config = dict(
    d_expert=128,
    d_shared_expert=0,
    moe_layers=[0, 1, 2, 3, 4, 5, 6, 7, 8, 9, 10, 11, 12, 13],
    routed_scale=1.0,
    balance_bias=True,
    lr_router=0.000537,
    norm_eps=1e-05,
    steps=3196,
    dataset='wikipedia_en',
)
Below are experts of layer 3 (counted from 0) of a mixture-of-experts language model. Rows are named router (the router's row for the expert), gate (a neuron's input weights, with its number), up (a neuron's input weights, with its number), down (a neuron's output weights, with its number) and show model dimensions 64-127. Each number is 128 + 24 x the weight over its row's rms, rounded and kept within 0 to 255. Numbers have three digits each.
Before each expert's rows: a language model's description of what the expert responds to; "mostly gets" lists some tokens that are sent to it at least half of the time. This comes from a sample of Wikipedia text that the model never trained on.

# expert 4
Description: Section heading markers, colons before lists or times, opening parentheses and line breaks, plus some word pieces like Strawson, attendance.
mostly gets: "On", " cross", " Step", " wind", " engine", " went"
router:124134109146142193063132130113088104131123108173146172110139110168109132134148087181105154137131160130147132138154142112126083141110135132114113115100115122085144130144125111115118136097148121
gate0:148148121129134180082083061100122130148157160133150128081122109156133139152144127139104126153112141136132152113135125118153103168155122110094172153148152134096119148115092109114143136092099111
up0:164125116132118152116132116128118139130145176106146122129105132157161089112146124132115128152129114124170139116140153121124128160171120161114163108142139128096122117162140134103142142128102124
down0:101113100127089116150115128128081107149143125106162085111133136122118139144110121101116123170100136130155158153107150146166157134117078170132182139114126101120143103115140111102146119143114134
gate1:135103134127115158083111146142150139188098105140176130158107132125091129109138072178142151101169081142080100128159152146124126113133126131151142090081105141129120141125091112117117116135142130
up1:142141170107106112120148154135132182083081131121153094139105142095084149119115107106118127148086087083129182093134136137142179168126119153169162160086144178115095126150137111098134093138141077
down1:132122085145125119136127134169102122066165136116130111104144102103148117135075129130155164141106131127141124118117141175110107125105101188146106141087113103141083151077087103133108116078114141
gate2:118119087157038127113101101150137092113153092147082153118108138126091119096148141144159127095134114104118160141131139106097126143087107123118125092125148128140126118099132159122142144128131100
up2:130127120124148147119114165104115116144137170115148116167136081144151172151093135170124170120112159141181130117140091147146126125152132138163136138116151146165105100135144121187102132146106184
down2:121125107118138156137119081123114138188136079139149104173117140127160110166151148149140146139161134157118099126131151121083165136129104165093149136109125157102133115089128138142142118103157111
gate3:142123131122140169158129109099116095159120112163171117121150083157152127155117101160184118168158144169147117139143174114135132161143140123139140137171097099120095105130130104157120146164136129
up3:125145122108131095132087121144118171126133118121138128152151186110114157099173135127126141098123142076121148145101079171137145100113129123157145109117141113105139134119132130107152086143144126
down3:114143093115120162160122190143099157129156141136112140103142181177139142123126134125152105132122171144117141127155163121111100127158072116125124109146153129121161116140177132123106169083139118
gate4:125126127171114177080093166145127144096124144127101161137127125140147124100100102156133122145101137102135125132112158150100099094135148150078171118126120165076168161149125131130084123143108115
up4:080091126109134150096086184158170126143129169137128151157091130140143116071125109122139146126092143112113126149149113135081129069104161133135109092149107131106141126125117182123121121099127113
down4:120166130116114164084132124170127110117114089152123130129133135113123176156108110133109134149100134149138127084121113105149129117093113132145099154153089100100050151141146157128167120135128113
gate5:114143136114099144129121089171140156124152113112124210172096139120115144119121128140161157142121115115115152176141099145136109150141125103077136119142093097105131177116135157120152118144142126
up5:127155120107168126133127155146136060166128133107112109103129079126147118174140082154133062137146145154144131065110122146082147108131145148146122109144144119179111128112151135143124115083156168
down5:121073134163088116091147105127115108142171120091124113133129115116126119135121109135129101088125128144127136104178135094089168119125131114118118152087097151063144089151092142066113155112143124
gate6:172114163162122131097131109109079132093134160161100180090120094097071086155114123194099151160140147093148092135155164104129157141109102087120100097127122151144111109157140130147126124097104132
up6:139161105103134129121121122113148147158103122122158082112096153151173149120162091066156108132133115149104134080116134130124125125142155122120146118141120104123150104126095154093142142174189133
down6:138093101133110121096154097114146091125122117144124090083166109136121133127114144152102165171108143145127089135134139123118152161148091098109120139105172114155169116151147137116131137109137108
gate7:111083147136126108075124133164134158127107123123135138099140177139119113095117070145074126123156119125127106158193169148167098121162138133134147102121136119115145136146101091137116086135140124
up7:122144133138082132122139085107131146125119159156192114115109144098146150086112103131112114136161131126099102123150152112155157142127082157125146118148143161099137130128104095125119077142171160
down7:142132072137080113184088087150116144146104155165126109114127148122138113115154122104121137201123100094131135101091109162136109113118116139158108123139170133108100162160153106119123117105152153
gate8:112128144115130134120103125092133145092117080114140116144156151105139156139130069122109160133141133144186119126127143131157109124144149122159130133144156116090153100133103109196115095166128180
up8:129110141121148152112084141111129144100103131160111123124140141137146097103132118123084150126130109122141136094147143144165114139119177155153144093153123109110125138155114126142110113148148177
down8:153160106161094147093075104125107132149109111150123156108126168114096097092139124131151111132125114124141129101096169090127169139086113104103103123143169122082135145128149112119144150124167173
gate9:126124095167152130123110134091079124129140120141133103108131134124143123110123127178170162126172101146150110148162132155127127136135152087150134118155138105109137122184106108181100127100144082
up9:159104161106107135126156132134177122116128186140118150138132112158103130139135121110120105114077092134155123117126096125115135122093095156061104185102127131116135138108127131087170139118107124
down9:116099100151144112168149171121198084141135156151111163134163116152115113158136149149112108165098162153134176134094114148119081139125112154163124102108138113140129110129131163100087171147107114

# expert 8
Description: Mostly the, The, commas, periods and table pipes in running prose and stats tables, such as to the next mission.
mostly gets: " The", "The", " the", "minist", "areer", "It"
router:103128115160132195078135126113079117117132112185138180118132115170105128135132095203137161135138160135138115149144133121123092134112123112116124109101116121108132127152126121126103130097155119
gate22:133150141106144192085104113142130102149109122132162136085143137128120125125114106155125132084105139146116148122123109117141106132125129126146092157097092136103122131155090133100081198139138097
up22:134099093152134100115161116095124114144146153119135145144117107127144150155130135118114143190142122137111108123161164128119110144082120118112112081136152138111157152123174146131186047073130162
down22:117111121122156175090142119134105178122080101124152134105144115157146139128139144186105122144109120137124110145097149099135123092138134135116112132144102112144134169149143123140160112073142140
gate23:105110108096141175088112115147131128141104149140136148112146133122122152140160127144097129157144126134167122128156125085158101189129132110148088095110111102127120120116108140109105129088170096
up23:138155133132116147169135173111105124110107122126114098159116124154125138121117103099140119088073113130124146150123127166091163069108125150106154174139111127137121128135138112124136078161118184
down23:127172097126165149146129134144086170110134149195110141105137119124095143150107073131104183131128145109086134153144190179116102147163116120131132170121107089145107104158118118130126160087128106
gate24:145135130138121154118138142136110119117105122110113087140158107118109098144130105164122119148101130154127132129123139098102120145132154118125124157071088097155159133122158166127088122133150153
up24:141110098165173103102102149132118089124164167138131119142107100097095130109120159158137148136127121123131122145136125156116158127134143126170124133083142112149141099130175109160162120147121148
down24:127139129092109146111140121141153115146142135102124109121119103143111140164138125134090111131096063116102129131204122135148118127153111131140149172181152108185093180150120127100111101131129141
gate25:098154152186122127113119119149119113130135115197143144106106097171141140119112134152123139138119169127129095098131124148102110138146107142084078114095130137128088118150143122100144138133121117
up25:176127103168130109122150126089149130111121110168127134067084117109105116094091144124165110121132111141160100135181094144106137158109085159112103116154142125125095123127128149128130138119122109
down25:139076149105121093100132140119144092109147098119171113133122127125144165142139098085136074100144127154130117145097156142138148173115134111095115164111137129124093093144131147127111167146168122
gate26:109168149118142135146105125142148128113134143128099145152141166127088097120187136134141149126116083142125122140140123119145093177101130091093080159131099056042135098106124120115119124156114103
up26:102094120099119105109109158130138165161110129108135133137122093110140180105107115092110115103140163117160134143126157186101119111128121162163145157100171139158154153151129107169135118096106161
down26:094177128140131161105117098124096142159150153148114124148096154101095119131139077203134105142147113106113134158137122114118132143155104137105106145139105122098143114114166126077125091086132139
gate27:119114096130115120126114117101109139057090121134137167140140149125138091109099091122136153114131108128121137112114117168145123161117136125131150127158180146116133103139137099144139123135114122
up27:128170154100124125135133112117159082147093136085109130094088176147155148086163159120134091109100103122086141155109103111086130089088126096093133178129125111134121106099161123131122127110129109
down27:100135137096144103162153164150125141083156149118121084141128099080151145146145153150100118123105089160098148157119141107133110134186122162119165140129110122154109121133116166144094083114132119
gate28:116147118130078153142128148076137107090129140150126109120156092119163120153105082165114164091136158130184124153146169163130108104170155127160133117087160106116128131137087136104155145112145152
up28:095131155141115122150141123117097140103119126146111108131111133086133087089152113112095178102105104116152153170119110166150148156131171158130133157121124128123139104105126155146146145132120115
down28:091154132114110085119121134157158126128111102109148093157127129126135106129138158106084092084117162122126147155102121149086137120147174116139150115149123137178109113107156120110127159115130144
gate29:105145133124123132086137134087085121104136074146120133169135122175127138142169115154141125128116121159145124128128140140125131114118165157130133115112132167102182138121088116093116132114157098
up29:138100138122137072141106125106090144138155153115157179155166119135132117099121175124125132135128135148117113150120177137121123144115126120148111120088136153085108154139082108089142164117133125
down29:116138117120139102183153131138130158129092147083134121096133156109125176130116134101132077091109120111126176129149161128169126163151129074136153101128116128117124124115114148141132108106150116
gate30:107138143150115147112104155093117098133117144170126162085087093130139130141112098183119117166102149162126160105156142135076154146083145122091165118100122100149140126127112157127102136146097136
up30:139173133125166121140152064119148128137132143147114111149122150138087116084117156121106174159142142119120109146130150133129121147096133089110138122139114110128126077143128151116157161096108120
down30:148118108123155112084121106097137149143105089112126135172096132147131159150143141114164158114177121113135137147110147082108108127137153112137143123135135124083145119128122089137165113152168139
gate31:129136132130133166139118179081078109129100146133153151138134118161144098140150131179095165096161140123121150154143166123109139137096141129104092115101123141127156107127125151111138173075116089
up31:126155098125123140101107122109162137150168046159129102105171134124157144130114146140118105099126163163127092104152140141132160135112129116100127137134085131142106120112109110126104131142140154
down31:156124104093126133133097123133115110104143180119129108119089107077108134144178181104114114144129135091164166135132079111135161137104116159129117099118147144145160165095093135157106159076102141

# expert 18
Description: Words like on, is, in, at, was, a, plus table pipes and pieces of foreign place names, e.g. Gu|ang|zhou, Azerb|ai|jan.
mostly gets: "=", " Label", " −", " located", " on", " kg"
router:114134114144120190066136115115077115127111106170139165133129121169103126127136090180130169139129157131148107147139142114136085135111134115112122112094098146109137157166123107125109123088135122
gate22:114140117131134179070101112072107132114071131169132136117122132141108136135145094173124144134125129126167122177180143077147134169111156114162105146110115090120098171165139098113142090119131117
up22:146087139133156128089151097132119114121105111173096137146120127121125144134148108131129127095113143113118130154202145105134156110156131140135121092125170116126088144145119159148139142124137116
down22:141102129137141124115120132082116080160110114077139099114096110113095115145148124129122140142144135122136082099110118127126156153146102126133152137108144184119145117124139121153153124124120146
gate23:115133108137123137107122152134099120121106157118157117150104123169135127148139076151103123136147113146143145123187130124119092108120085142139186137077101120133123128124126111093112093134108132
up23:129146112122136109118117145133081159136129139117167122116110163119118102151164099118116120126140110082147166140170110125108125106145099112092185132061086174159128116132139102112120123156143113
down23:140136134134108101158116091076140094146110142142111131196101139123109138127158111096092118143135094131180119102088131152126155119186134181144157122100179163116143100111112121103097108166134159
gate24:112119138148102145102152133094117107101092076171103126112136109132143129186101080144120138119152147154158137132111118158099122105092140134092159132101112168151137157107140067099114114130152121
up24:158161114097126122141108112138120179139153163095144154108120141162118111123151156121134126151121114080087177147131126091147111149172128128162094118167118097093135120142117178140114156119124148
down24:124127101112161142135144162136084088139162136124096133125188137117144115113104113144158169120147153119137164163166126141148119155137085109130103069123153102131107101105102123137088121052109112
gate25:128112112128111178105139176128074121159143130166101157094147095165124099136132127127139132130143136077177132144116160120124128170121113090121093108128132111128119135132112108138113157075113132
up25:109139166080126134124140117157141115118131094157144129126095128119075170148121149171110110118127107154077123165098128125138161117146137131195120135129113143120122124078111143156174120113135124
down25:171103103178133112132113100104134127122143130071120151133124125096102134135107134162111141133142124128123152079142123162105169086109099085142138098118156142131151135154123110122155112137135154
gate26:121109173121099142089152120119107130125110119128140144113141130154129076149138118162121135113122115112142120138177162146141112095104160115093098098101132109137099154139128129159143116109125122
up26:089133121125125099119183116126144125153132096149143126066110122177129158113105141137087115140112124129129153087093168126087129120092147124141116105103127102098115113113107123138118157118143155
down26:093105105141145107131169099101100089170134105091129114119129144154142177092110099128121140127139119131151091108148120130141131131058126114105129125162117120107131145123132114126147123165150117
gate27:157105088162112179079092147109124133161102138135083153123152111151114107127124122163140124114100104133185174138109155098164141143147141079159145141098102132140154145114099114074113145141156147
up27:131150135111104144113136128114123151120124102107133099104104187151159119142138132130137113098070106128105125148137130140156148100143110106136102140096091132167084108071107087123116120127102101
down27:137093161142125149147108161111122135135161115145123105124126125109157120092119123079153159109102123142117121129177127171106128071136070106115113151122107150167100119130098116140158091103106090
gate28:122101155161142162139128101158084130154171127132146109144124094119139136120151090146144104162104120165161112124138118067164111096121152118160083103141110099105139167130159106123108118133130136
up28:132100170152145166108122095151103135119152138146100106160154110115130113137121092127144128177101118164158097117131126090169115073111159124139106124129106106113144161151114093158149113150144117
down28:136109090137123148133166127090132135112148097100104119119142149100132110133103161075108084109155099127163131105077142124112172159131146128161121138122157138145097120149131144105085079116139149
gate29:120110138119101147134186102109139153082108164188168135157121115161102168103157063119138118091105147138090134153107131106087081135159137083117108122131112149139121117117099112110112100138110076
up29:150121115144148159093125133151106144152169113130103154135086103092196090143134163133160128148155118153115140109103111125166141097144163142120118155071101121152132168095133126138112157111161157
down29:144116143213139185145147151130066165140132114124129139125168109120132086104134124164175121133135106098099112099134162118098126145102165119102128142084181141134145129155109158148107095118131134
gate30:117156141140082142100136110123105113124123111179088156131123077146098114132137110156130138103110140130117120108103145124144112113123115089141164118116121144142148153148116100143109110119110082
up30:129090112107144130130141134192133130161151123093159098131163143124183067103156119103118135134140135109138141147131169144113139135157128161142151143107145096134132129145103135116107121100175157
down30:120108106095143153125131101121096145157101095119122141168127120175112145105151110193107167141177146135140131124123129143146131112104162060069133154139092149108165088125113127107077095143120129
gate31:113106137145114146122107110148105138105104118136124171163151144141104161134156096100127121121134148169162095115110128142129113107127145096155129130128112105133140180128149157161083137105145118
up31:135128161143154128102164106121140122142161136112107146109132163111133149099105106125116150108111119133082157132144123155145110120094158175067139127084105194140108115122078129096153127104115164
down31:139144108161105151091120157098127129101135153118164080144176109078090121140094182152108129132097121145150124074119148156122150146155129146148154107126132116141103134176077112188113109097105115

# expert 34
Description: Table pipes between numeric cells, newlines after titles, and the piece "re" inside words, e.g. Comp|re|hensive, The|re, You'|re.
mostly gets: "History", " Genus", " appro", " bre", " municip", " Bre"
router:133130119154118191079141131120071114116106112165130164109124119173115141149127093165129154146122142125120097158131143129118079122132138098132117123076102127124123137146114110130097116086141108
gate0:125087151145098142112129135112109102119156125129106156128155134140130128087113122147156134089093114116161099163155109144136149146109104092148096090084115134132155133137131119113096134155130099
up0:178119175153118130142139147139124126122158113105092120131127124149120144090134130132164123106097101078167101175138076122117160145149114122161104087117119143147158110126158108124112131162121087
down0:124112143107127100171123138174187128133113099098123089149113200119136141127122145094167096127112105110132145106112107148185093146124088106150153149114141147168131116139134131154137101171133125
gate1:152132093149129119122125122135045134130108122129109123091174097128070120122149107135107142144118136142142134122120131136096130136132159102139147163086076148111091116162103076095131143094172142
up1:078135145116125129101118135090175128114119125163149153167129128141162141127141105136155137131131156159143068119165165128123081146164076170124100104135126109175150086126149124211137119151086144
down1:150126130095161164089145122164107109144113104125136140105102152145151131170134089186123111154131165099169119157137169143101134134130115137122153159136118158086178124118145108085143116141150111
gate2:128057122157133132085111148141145141173147142097114115139148104150149114128159144157140167146127116162132120092113104122152130170130178113178142126122096141112133123117130153126123094115090128
up2:148145127153168118157130116121101133151090151121130107126123133112132144150134109080141107097134120100121124162127168138090126110111184123105104179100120140141156140139117132100100143109119090
down2:163148123166139119099135187120128152136110153116136144087087122108117078140156134135129134155140135124135136148127154144130140142101076158105152151147116118158169117127091138125110128101122151
gate3:128136105117125131120134110128104068149112124133182173108143146130126121112132116165136101164168118123136131111109144141071159139081138119093113141103115089151102132151132155115104126140141124
up3:126124116093130162133105079122079102183149142129124171166137132116148143155113142148141114109133093158115138108186129096104107101148102162126143168089085093114138172135124112125168149121192140
down3:185095151126118123160124169135109166103104086154087112152115119110117085117175129128142112115076117150144167119131092114155106164143083159133128089127107127143120121149159122156115102124090148
gate4:136091111143179173104106144130114112118128143124124138081128102164127116142148083151130149141137184130143162107100156132123097152143121126159121092137084122123107099146170116148083184092111159
up4:137154150109089106136095107120143129162147134128113146152145121087132105137120182120104088131150121143090078129132136079155147121142105135083125154137166177079130158087098112127137126128184116
down4:093123138098194118129182123133114152126158141082140148157128133105089136206111124144121112165165147142120123155136129139126085104154165117131079131146123164168174183152111144147112141137123157
gate5:172136128096166158119088134103126090126075112134124148120138116149111119120132164122153116141141122141161124139120121147113093102119088124096107134128134119149173117124094186158137087118118115
up5:068105162158115106127133093094116159103135150146131124141124104086145106105161101134110140108116142090136160112120134079133105136148140146112152095158102128089130155189138093148091145147165170
down5:138108131166079160097178135149110122127099137117144153116114143114151104147102100117103129122088158120112154173121147135107113150097121114106101100130114117117154152135120114132111133147102110
gate6:134131130154092166100157137124118104112110110161163138153157152161104148132170140174114165118093117134150110116143116124146176169064145095123099140139119122145117137138160109100115146121159120
up6:100150126083153132107122121125154141166135152159136157139101119105155151158103130116127110159138123133125124180101191102139106098123117124087138117114152127092134119149102144149093124162110132
down6:131107107126126138114084125085159112082109203139160144119139157168145086126128114131095102135094124097134130121146124142145093183116120130147160103113115089149109128133149120108155133149140135
gate7:131126089133072179105121088129138138095136105171175164091107154149120109173124114164118133155136160176083102084118096132159097165096111138117138133093126158144144138135116122131121133131159177
up7:105130142138172107133089169157159124153099126132108102170151075114147106123145106117129122102121111062149167180142133125150146106132120141120082121151129106112096129127126148164149131115145102
down7:139132167099126119159119131168099125146155093120136158142122101114130134149108103167163109125091153122160158091107131090109161088132084098091096138125165118120126168127120132143086159126126168
gate8:118140091125143127150170095110135123162194137143156126104096105101113131141131137136158160132102112148121118197136116122102122129126135124106094115153106154138165126141142131149114140097081047
up8:140147130109181110118126133166174116179118165118114126127101106180064095126162141128114125105113159157098153123113133166106135130107096129138119164107141169174126175096141133100123121135127122
down8:141113166137137113110106179143136129125088111135097163140122167157121113121114111142126151101118135100163111105110161102161147139140141126120100102127159107068148130112115125142145161140148199
gate9:164113126146098139120148147101131129102087160151145132134122110122152086101124137138120112106117122161159109165129128135123124145148135100135100140110107174140136098122128181109126141112152130
up9:110135128118131134137100113182116134143174123117124099128162156145118166173135100135123133154129146141116169142097095138137146121108111167141126156161141099096111139130146100154110122131088097
down9:169151122115141136093106138078073105154127118162080118125153140136105143126114138187115154109117160154128088119111123117129057120110136093127104080118109127045095090129129124130103159140144105

# expert 0
Description: Pipe separators between numeric table cells, plus first pieces of capitalized names and words, as in Cincinnati, Díez, Archivum.
mostly gets: " However", " prop", " sem", " mult", " Port", "Un"
router:106123121157117196067138119122087103116120122174138177117127113158107121135117085172120167144132159123136106152136135117124074126106116110127125106094112124101159135148120108117104126101135118
gate0:151112105142121159105130143098115094122092099109163158109126087119122124099090109159161179118132090098147133129131146091125100124136115118075073132135095111133122120130140095115150119106164137
up0:123128137128137114149140120145122136112148150135089073167143146158152100131206136127109106135147133169115122102134120176134141162127152171152173107096170153101129155127113150140126157103090106
down0:123129144095178165110155122130103127140150112147128167107140128135133131162091101179101142170131154114148131121183134125126070121089147096122127138121106157098157092101123145109098131118146088
gate1:119105126135141180100138123162081106175084124139128141096106112190098127149114130136093176106111140116119139128124163128120099127155167076117105119126077109121121138140121098120131135090189137
up1:117139160151116105140144088121147142101104151124130109122164141132142164140163152102167116095153092151149104172107098175106117161105077122155121171116164155127103131150136138159118124127122119
down1:112118139116086113112129164131142080092145117123136157129109116142192100149142132136139124157151144164149121101113079093107113119127142149103113116096122138143173130163149119123144167144130159
gate2:181101124141075139108109141097101104110148127157167150123135043099144099087143127146129126136157180126139086079120142145114118139124101092097104143104125122129144147115167100087105097093116106
up2:122106148149102132115143105124128116099149154166161146096138097123113087105155125089130156135097147138089110108115117140167140116125155113092128119118173112149152130110161100100137085110107070
down2:089075119138124141136121152117133143105118117114141132126126054110167118127129074062121125127134150108121103125118093106138141132108120137095147137108128174122130157109149093143125098136117102
gate3:104131093101130151113133098109144133144141112117156162107126115156142123091187104143065100138109201123148132137128147122129083135153102119137160092121076114129124160141130118098104092109112125
up3:128117122118098133135145136124151134069160161122130141130087099142121124129111145095102112139190165106151093132117151150114147158113131129099131119136128126183119124146130126143097116108147109
down3:123172126064104126130110101106096099134135152170141134137129154114145132099121138144096124166139170142151127138148103159129114121115093142121113140125101128131117071181105137118089131126147125
gate4:130099103128135110065107107107130102116141135142126152142149083128125103129142126144107122134131169111154117143142149137145132147138137094117135122080147172159140149131118119143117129124155116
up4:103139138117123147206150132155121172156091134117096131094136161101132118143141085135126142149142138149108160125120141110121127097115127151142124141167124111094113132164165118096152110112125110
down4:132180107155153146124117094135132135127107141144128139118171140109140134098085125179115189112122130127093131167149128121119112121088162088147140117148111137106134159105105117102101111129119110
gate5:134162120166116139111120158164111087082118131145115170120143133130088138111122123134129101073133133128162103159148130127175151156086131097141120114136163119128153148127174140160085144070125120
up5:120151093104124125157101148140123130129086151138130102124105133113092124125079119140157151113156099102112145129121148096079182122105144104134137188129112087167115125096122117155151126138180149
down5:110089128141145125148120134147092145127082135115113110141181118135169133135116124141135142134120147146118102165164126163153105102133092095131174138122120124123146097143138129170135093106060108
gate6:141129100144131166105124166103123149120129119166130152118114074161151093085143111137140131186159156125133102119142120099128128128144078118137150091122061114123145131123169135108118137157130142
up6:154114102118117145131094156098128146119127154119126122114110091134167114115170131122146126127136159078104120104100117123129132114136111133119121106148106124116148149126133157082181149141117163
down6:099096131139172093177146116151133123124095171115119051139106128104148144134135144109096137068113115123091092133142110107152119137152165154153116057135176145140170130097130132143132091129118112
gate7:133143134119116146101117130114083123107166160144112159092115169165135097126083119143131120137113192137125170130154142089157139114123103099121128140102138125136149112129145091130111132133117135
up7:146121090137134125083127105112112128081154163174105174131107144163134101083104131148150116158111182150112148109129114110142157120134093130127143138086115141137169151107139078146135123159102140
down7:165109176148127079142123152103133107118166140140109140143110115142098142093143116113161083129091161125150126087103105141124153139118121123107129135121161108143147114123181068095120121130068123
gate8:112120107132156133131105123097121108153096138137069113157140087114101116103146120103126123110149148125086124118109175145140114161148137143172134088104099170097145130143087162137116154097143147
up8:109125108129121100158125160116144147128128128132129090134169135122159094150127096125109159128137168125137126121117128140154105153116131135126166143122138130139134124145085108169104131130127093
down8:147152108153106147150114129134133080152068107112085151100124132131100108075161131083140109115121124111171152111081122102107172129089125118100102148124167133132155150119120158111111137135134154
gate9:096126095120138178123123142122154125148156092135151158146124113168090109126125136116118144136151110169117132143126133123142139136119101107118117135122102097065158160124164165117106164139134145
up9:138141161096101123121102122083125141113120122109119093145133147122174134153111113116135099160120093105101139136097099111119120193131125108126103093151162114100109139129095145126150100167113146
down9:143166123194136119138146149124106133151121143101154145095128108135187080122112164163165155116101108121124128145117094120121146057111117147140135145107115125170118107112083102073133138112133099

# expert 13
Description: Short inner syllables of names and rare words after a capital letter, such as aw in yawl, ob in jobs, ab in Ahmedabad.
mostly gets: "aw", " place", "ob", " Bro", " town", " JPL"
router:135122125110149157084126092152136138118173143166093113126150115124132120169113125143117120126099111107151177116111138106130104159121155096159118081095133138132093149156139158182153108121163147
gate0:142128111137143152123150101114126166115145159115096117142156112131129112116172128175102171113121138101110138150150161117152079145134154112160142095134131137130098085125101180154141116084158186
up0:124137116097117141158076116123115133132118150121147160131141161132165173167098106091135118062142124116131118099136124157113139137171148111120104150137155091155120155135125123109102184143094118
down0:142163095172117136104119110142118155108133134152173172110131152113096115129106125100147130148154122078139094128170147116108175117112161127111078119093139092080126169140090115142096115115164133
gate1:181148137143135169097134114084115145100163147158124141100109134147147090140163157143117163179127147111136122144115123153125089129126103107131098107095142104097124077159142123109140139137142125
up1:144142142162160178096170116117150136134152132134108112130109124136136120140152128142114131163121119111137115137082129152122124135123152096128098091079124088135115103156139134117150133123139094
down1:143107132136128114120100110133160097141150153125140116165107122074153136154126134081154095097117155138140102135125104164147111129133147095151134136124122113144148061099160099103165132150133110
gate2:112111139102141167096148113106117154101143118127094129134158131106135151091135134137152132106119105135115095116123153145142104175173134094148121076134088129142093143156122124180155117112199095
up2:133118120108118103129120185169116131099109132137139130086102118135149100131103151139162111126161143151102112124145116144128138135126129084134088097150109114152160174078132115121153169148108077
down2:162151144121115124142146120130145133113107146180141157160141144139132121114140143082139140183118159137126084112111133131089109124140128135136157137095145163137142097157147163128115129157117109
gate3:167086116103131124145126097111144154121115112178095137152103134144147165096138119134117145138151144156150163134146117148109091118089131121150101148142128134141136140147077133170151135105154109
up3:083118134112097149127109120111106159148111128162127107145087107134094129119138127103088143107122135106125125120166144117173155131114123151119148098122167154116123111169099108118098115148048128
down3:149064114142113115180133146118132126112117115100133125126112178074101107118143116114147117115155141119147123101113134147098148139163116137125118114147125145113160116076098099084102141104102136
gate4:085152139151117155065136127131148135126133131089122115095160052131126120117101133164106099105100153155112127098092166139106115199107151095123133147091132139130151138178125102175110121067156146
up4:096143157142124135098159103142125133135168124136106147122169093123148134115126100143121135124079150146118159122094153098116113148123164102169125134090130117119136137157144139189108101086137127
down4:119145124107089166122130142132156114124157129100121135114130111092150121111105102130133144132118094141111143096137085123184184115123168136169132125192142144094100149120117118163132083115122156
gate5:101134099131125156097136099118129147129158117169086120146154105140107134169101114147073113142120158158157104148113120143117080145098150150149137109091148134117089149132116138138128159124136176
up5:107172097113134148162118113112106163175136161119125112094070132119143110150124127108129121142098139100153174134112094144126092149121103173121142137113126136103107134106086103158112154131124135
down5:062137129134160100121104141155119135116124115154124127118135153103175125107131145083089092137086141152159142133117109163104142140145148176122147140160155124118126118164117105125110177144132142
gate6:130128119161178111077139112172120113113118137116126146132122137108151143154128090179133146086106156143138129090100156111111098144063119120145168104093125147135144140139143125096138112068114139
up6:151134124130166126096123109115117169116153127109102141135082113134194143165104098139130132115126170130145100074089112114102110119110154139092120102152134120153076135128141124168086106141127174
down6:131138105152121062130128142114103174088130158135153090126129135099147127117131126132117137161117116145134127153145118139073147106067116126100171152142126115120114141139106106107150110152136096
gate7:120101133168116112154121143150099147127136161148115062114125090155125130148064106148101131097095133142132174113118144132111141114103126119152113104125092097139090161152132123150105132108091165
up7:107112125090157091109137109136171109168117139138134136147116077076133163083152129092162090107140110120106102137115126155160129136144151132162140076111072134153127112112118120121134146143149119
down7:106138099052132158104137109125137132129106107143138198161120143141125142110174122135150115150140085100115126127095123124108135119115113128092119148132121148116141122126133129142138135126093132
gate8:144159161134135157113121128122116130154084149137125141083178158118103150117104109144134131085106113123128168152095118128081113081143139110196129136091117145138090125123105102122118137111110132
up8:113132150138156127089117134121114084138131122138110121121151107111122138100103123156149109137133146096125109120092137118108101132140117136141123136119128121102074081140154110158117125073143100
down8:140140140101133121181148137141151155104174147104086117116149118150105170138128155097100141114128145089123127097094104131124133137100134093091137150128126130107108110133119121129116134096106086
gate9:105133129144153161069139117139158139150166105150108110116165117126164101123110153161121181157132108075149139120108119106167154166122129111130136135111146126152084123135113137155142127120167124
up9:122073121128198131109156083087108144115146112104160135182143130144096155112126156116100157115106118157167145137116146136146154117161133154118153112158141121112144093147095074163159119135129103
down9:102100154136124134174148115099124127130159115120117106130149107112101191151107133130132133086108116135165101104158066105165134133118153082111135109114173119150171130139140122089135129093127119